{
  "n_layer": 9,
  "d_model": 320,
  "n_experts": 8,
  "experts_per_token": 2,
  "d_expert": 384,
  "d_shared_expert": 0,
  "activation": "swiglu",
  "moe_layers": [0, 1, 2, 3, 4, 5, 6, 7, 8],
  "router_score": "sigmoid",
  "normalize_top_k": true,
  "routed_scale": 1.5,
  "balance_loss": 0.00303,
  "balance_bias": false,
  "router_bias": true,
  "init_std_router": 0.0063,
  "lr_router": 0.00072,
  "n_head": 5,
  "n_kv_head": 5,
  "head_dim": 64,
  "vocab_size": 32768,
  "norm": "rmsnorm",
  "norm_place": "pre",
  "norm_eps": 1e-05,
  "positions": "rope",
  "rope_base": 10000.0,
  "rope_fraction": 1.0,
  "qk_norm": false,
  "attn_scale": 0.125,
  "tie_embeddings": false,
  "parallel_block": false,
  "init": "trunc",
  "init_std_qkv": 0.0261,
  "init_std_o": 0.0,
  "init_std_up": 0.0261,
  "init_std_down": 0.0,
  "init_mimetic": 0.7,
  "optimizer": "muon_variant",
  "lr": 0.00711,
  "lr_mult_qkv": 0.4,
  "lr_mult_o": 4.0,
  "beta1": 0.9,
  "lr_head": 0.00789,
  "grad_clip": 2.0,
  "warmup_steps": 200,
  "schedule": "wsd",
  "decay_fraction": 0.738,
  "decay_shape": "sqrt",
  "final_lr_fraction": 0.0,
  "batch_tokens": [32768, 65536, 98304],
  "seq_len": 256,
  "doc_mask": true,
  "train_tokens": 644100000,
  "steps": 10144,
  "dataset": "wikipedia_en"
}
Below are experts of layer 2 (counted from 0) of a mixture-of-experts language model. Rows are named router (the router's row for the expert), gate (a neuron's input weights, with its number), up (a neuron's input weights, with its number), down (a neuron's output weights, with its number) and show model dimensions 240-319. Each number is 50 + 15 x the weight over its row's rms, rounded and kept within 0 to 99.
Before each expert's rows: "gets" lists some tokens that make up at least twice as much of what it gets as of all text; "raises" lists some tokens whose logits its average output raises strongly, later layers aside. This comes from a sample of Wikipedia text that the model never trained on. Tokens count by the router's weight.

# expert 1
gets: ".", " the", " a", "-", "–", "'s"
raises: " |", "\n", " (", ";"
router:42 45 50 46 57 28 27 43 55 48 45 51 43 52 77 46 71 42 67 52 34 44 17 52 50 65 20 56 52 27 63 36 50 52 46 22 39 46 75 48 71 65 55 17 44 52 51 32 50 58 29 68 38 43 64 45 54 63 52 52 39 41 64 49 52 32 00 38 66 61 42 26 59 46 60 64 21 60 60 66
gate0:65 50 57 49 46 41 46 46 33 45 60 32 53 44 36 44 88 47 32 55 58 62 71 61 75 50 33 65 54 46 58 55 37 39 68 68 51 38 44 65 38 30 58 51 31 53 40 25 36 42 38 70 41 46 46 67 21 56 73 75 46 37 62 59 49 36 35 26 59 31 50 28 79 54 51 60 52 61 32 58
up0:31 51 56 57 47 38 46 42 43 44 62 54 43 83 31 32 18 67 34 67 89 44 65 42 38 48 61 50 46 42 30 47 47 43 75 62 43 52 24 27 54 35 61 68 49 37 27 57 20 52 54 28 53 51 58 35 52 33 49 55 20 57 47 48 53 38 31 71 68 54 54 57 34 72 67 31 26 40 56 32
down0:51 62 45 13 61 38 44 51 52 53 48 50 46 42 51 45 52 44 60 55 38 49 48 71 35 47 56 50 59 51 23 43 10 50 56 64 73 90 46 26 37 70 60 75 46 32 49 54 56 40 53 33 52 71 25 44 64 46 32 50 77 73 57 58 40 16 75 56 59 41 84 20 46 41 42 45 70 58 48 55
gate1:63 54 61 51 40 47 24 34 75 56 76 38 52 61 10 66 56 32 41 31 71 34 35 32 56 68 50 56 41 44 60 56 43 57 26 34 41 55 46 38 41 36 31 33 30 47 60 46 57 38 67 58 28 29 35 55 74 52 57 58 44 51 20 37 62 50 45 52 28 55 39 27 56 50 28 67 66 53 32 62
up1:57 69 38 77 39 89 39 36 29 65 37 54 37 69 33 43 70 49 45 45 19 51 68 40 48 62 31 51 67 53 51 45 51 56 62 60 68 51 22 47 38 58 73 55 68 74 45 44 57 53 53 40 51 64 70 17 47 57 53 48 82 77 54 37 47 43 83 60 41 45 54 57 51 47 54 59 49 16 70 39
down1:69 70 49 50 70 46 43 40 70 82 48 42 40 19 19 72 76 39 46 69 66 33 48 25 41 37 20 55 49 56 46 49 52 42 07 38 56 45 38 30 50 55 20 62 54 34 70 38 58 46 67 58 35 31 35 67 88 47 72 47 46 45 37 51 47 66 42 45 42 57 19 50 60 37 56 59 76 80 50 70

# expert 7
gets: " |", "-", ":", "|", ";", " the"
raises: "\n", ".", " in"
router:70 25 63 60 42 44 31 10 60 59 51 58 71 55 54 53 25 73 51 62 75 32 53 59 81 45 54 41 57 61 56 31 31 46 46 30 29 18 60 47 52 54 17 54 29 46 51 56 21 48 62 44 40 47 75 04 73 30 52 39 58 36 46 57 37 58 67 54 47 20 47 55 68 48 60 49 69 46 74 55
gate1:60 26 61 00 36 55 57 43 37 50 50 35 65 34 52 83 49 33 25 47 41 76 42 39 25 76 64 60 67 40 83 45 55 49 23 50 51 60 45 53 21 57 50 27 46 27 56 61 51 69 61 33 54 37 54 59 82 66 30 56 50 31 54 58 51 55 39 44 54 30 42 84 47 65 23 41 39 64 62 52
up1:55 55 43 16 46 55 48 63 77 35 41 66 92 55 41 54 47 31 67 43 59 59 44 47 32 41 65 45 63 37 47 54 46 15 42 55 87 57 48 27 47 63 72 30 54 74 27 54 21 68 50 39 30 42 99 49 89 67 51 47 31 51 83 65 68 53 42 55 57 29 46 47 14 48 47 37 54 33 58 46
down1:42 40 36 53 55 46 36 36 34 38 50 57 51 35 44 41 46 48 51 51 47 63 42 33 58 48 62 67 45 70 66 32 63 30 54 31 48 58 53 66 64 55 67 73 55 27 66 35 71 48 47 61 61 64 67 35 64 63 33 37 67 51 49 52 49 39 50 30 59 85 57 82 43 41 42 54 25 57 78 29
gate2:42 37 31 61 36 54 73 48 70 44 48 39 49 51 59 43 48 53 48 15 61 74 75 40 50 25 67 63 65 48 39 72 34 30 25 51 40 45 53 68 44 50 50 57 47 68 28 41 33 78 52 65 51 46 31 63 56 48 61 46 55 38 39 41 56 33 47 47 47 61 64 55 62 45 63 32 76 62 38 59
up2:47 54 67 36 37 50 40 46 39 32 54 31 35 36 45 41 61 47 12 58 53 73 48 46 38 37 37 49 53 65 41 61 48 60 49 48 52 30 32 32 30 70 51 56 70 28 67 61 47 51 75 72 48 48 53 44 66 35 46 51 40 38 45 33 40 31 40 57 53 58 38 69 44 51 49 54 43 48 31 44
down2:42 69 47 73 52 62 45 59 53 65 64 57 80 69 52 52 41 22 46 54 68 41 55 63 61 46 45 49 44 50 67 24 39 43 56 43 34 46 53 36 52 15 30 54 54 78 52 36 67 45 48 32 45 35 45 00 51 54 48 37 63 47 59 48 51 53 47 24 51 42 38 69 56 57 47 10 29 12 44 44

# expert 3
gets: ",", " of", " in", " and", " to", ")"
raises: " the", " a", " their", " its", " an", " |"
router:30 61 48 60 49 43 46 08 44 49 44 49 30 57 55 73 77 39 62 40 62 53 81 74 61 57 49 46 33 58 41 64 28 54 47 68 38 36 67 69 76 52 59 33 68 49 64 25 48 72 60 14 79 57 61 49 44 43 31 46 44 69 48 41 65 58 46 38 61 85 38 46 32 24 57 46 16 58 38 45
gate0:40 73 37 49 48 22 52 56 48 41 38 61 55 72 25 53 48 49 23 40 12 81 59 28 60 62 42 60 40 60 53 41 58 53 38 57 14 35 54 74 31 48 53 32 67 27 52 67 39 71 69 35 46 72 45 72 04 34 47 55 41 54 87 61 69 66 56 47 50 19 44 55 62 37 43 60 62 59 32 63
up0:31 61 53 37 49 45 44 54 51 63 41 44 49 62 29 54 29 50 11 42 41 73 64 41 43 47 43 66 41 47 66 35 67 53 41 42 12 41 55 75 43 34 51 21 74 23 57 84 46 34 59 45 51 53 52 70 00 34 53 38 47 50 78 56 59 51 41 32 56 29 58 57 48 34 47 67 70 60 24 46
down0:38 66 46 54 43 40 69 30 69 57 40 46 40 69 41 77 25 33 10 45 17 64 62 52 34 42 73 43 16 44 64 25 52 68 73 47 32 60 56 41 34 26 36 51 52 33 67 67 64 29 52 46 48 58 25 72 60 61 60 45 66 34 59 44 69 37 42 33 53 30 53 67 22 37 51 36 73 55 33 27
gate1:61 49 31 45 40 47 41 69 37 30 61 53 47 68 16 59 49 49 38 66 42 44 39 46 28 58 74 43 43 67 36 51 82 41 41 77 31 28 30 42 30 36 94 51 65 31 27 70 48 70 52 65 69 49 53 44 43 51 65 37 46 52 61 52 49 54 55 47 61 08 79 66 55 41 58 55 35 51 40 55
up1:38 45 49 59 59 81 49 71 60 68 35 47 57 66 40 62 39 38 28 54 60 56 41 30 55 45 39 40 46 39 76 42 67 43 49 53 39 36 55 51 77 25 42 66 50 64 43 36 71 39 52 79 36 70 24 36 58 56 60 51 41 68 64 41 63 89 51 41 51 77 54 41 52 54 23 80 38 56 51 54
down1:58 57 76 32 29 66 69 30 56 50 63 65 56 52 80 62 41 34 57 52 64 36 55 64 79 54 24 40 55 47 67 76 16 67 56 28 24 59 59 35 65 63 21 48 26 54 65 32 71 52 66 58 43 78 36 17 57 47 26 55 44 22 31 51 42 33 57 63 51 62 35 22 46 61 35 43 67 49 41 55

# expert 0
gets: "\n", " (", " \"", "==", " first", "==="
raises: "|", " |", "-", "\n", "\".", "="
router:38 66 63 29 64 54 69 30 42 55 29 56 64 21 58 71 57 53 36 66 42 69 66 52 59 60 63 37 60 40 37 60 47 30 55 50 57 23 55 61 45 59 68 29 70 54 65 42 29 29 31 47 42 40 52 99 47 54 19 40 59 51 37 70 51 57 62 50 49 48 62 45 59 50 27 16 41 41 46 73
gate1:44 34 49 43 64 41 51 37 05 36 43 52 52 46 81 30 65 82 45 45 41 49 44 64 64 25 49 58 56 49 64 49 38 46 70 34 73 20 65 53 16 49 54 86 71 64 59 65 33 50 43 52 35 37 35 49 65 58 27 43 58 33 37 60 61 68 37 46 31 86 54 71 21 58 41 79 40 34 58 49
up1:49 43 73 72 78 41 36 32 00 60 38 34 53 54 30 31 63 54 25 51 34 38 33 61 74 27 24 49 51 58 54 50 31 69 72 57 56 45 64 63 28 58 50 71 56 65 62 51 67 61 49 64 14 51 14 39 76 45 56 52 59 62 52 57 71 60 63 64 19 53 68 37 42 34 32 59 60 34 47 46
down1:57 50 21 72 48 67 53 64 57 75 63 35 46 29 53 18 37 22 46 49 61 31 59 45 27 56 30 34 50 50 54 45 76 53 23 61 54 71 31 41 39 73 31 43 28 38 30 69 61 65 48 53 50 75 64 54 31 28 50 44 77 52 40 69 37 61 55 58 27 19 49 41 38 31 65 54 83 42 80 75
gate2:51 44 29 29 34 69 45 82 46 67 37 74 55 48 54 61 35 55 26 49 61 50 38 53 51 90 37 40 47 29 49 39 49 40 55 48 61 74 72 21 39 38 41 49 49 67 36 28 18 39 84 51 44 58 39 41 72 37 47 69 44 30 32 69 68 50 47 68 56 83 45 46 52 47 52 61 42 17 45 48
up2:65 67 62 27 52 43 10 44 49 54 42 60 43 57 36 48 31 45 48 40 46 63 22 43 49 47 50 35 44 29 42 46 35 79 72 69 62 79 59 36 35 22 55 54 59 67 23 63 55 46 54 44 52 56 50 43 38 22 66 51 63 52 56 77 71 17 39 68 23 22 71 53 33 49 12 57 36 58 49 55
down2:44 56 55 33 60 76 26 75 60 62 40 56 48 76 29 72 39 52 27 33 44 42 28 55 37 27 67 37 39 39 41 50 39 51 43 36 55 69 65 55 48 43 61 57 61 57 49 53 41 25 55 42 35 45 53 16 66 47 37 47 57 33 07 65 49 46 33 53 39 53 30 63 47 45 76 38 70 54 36 56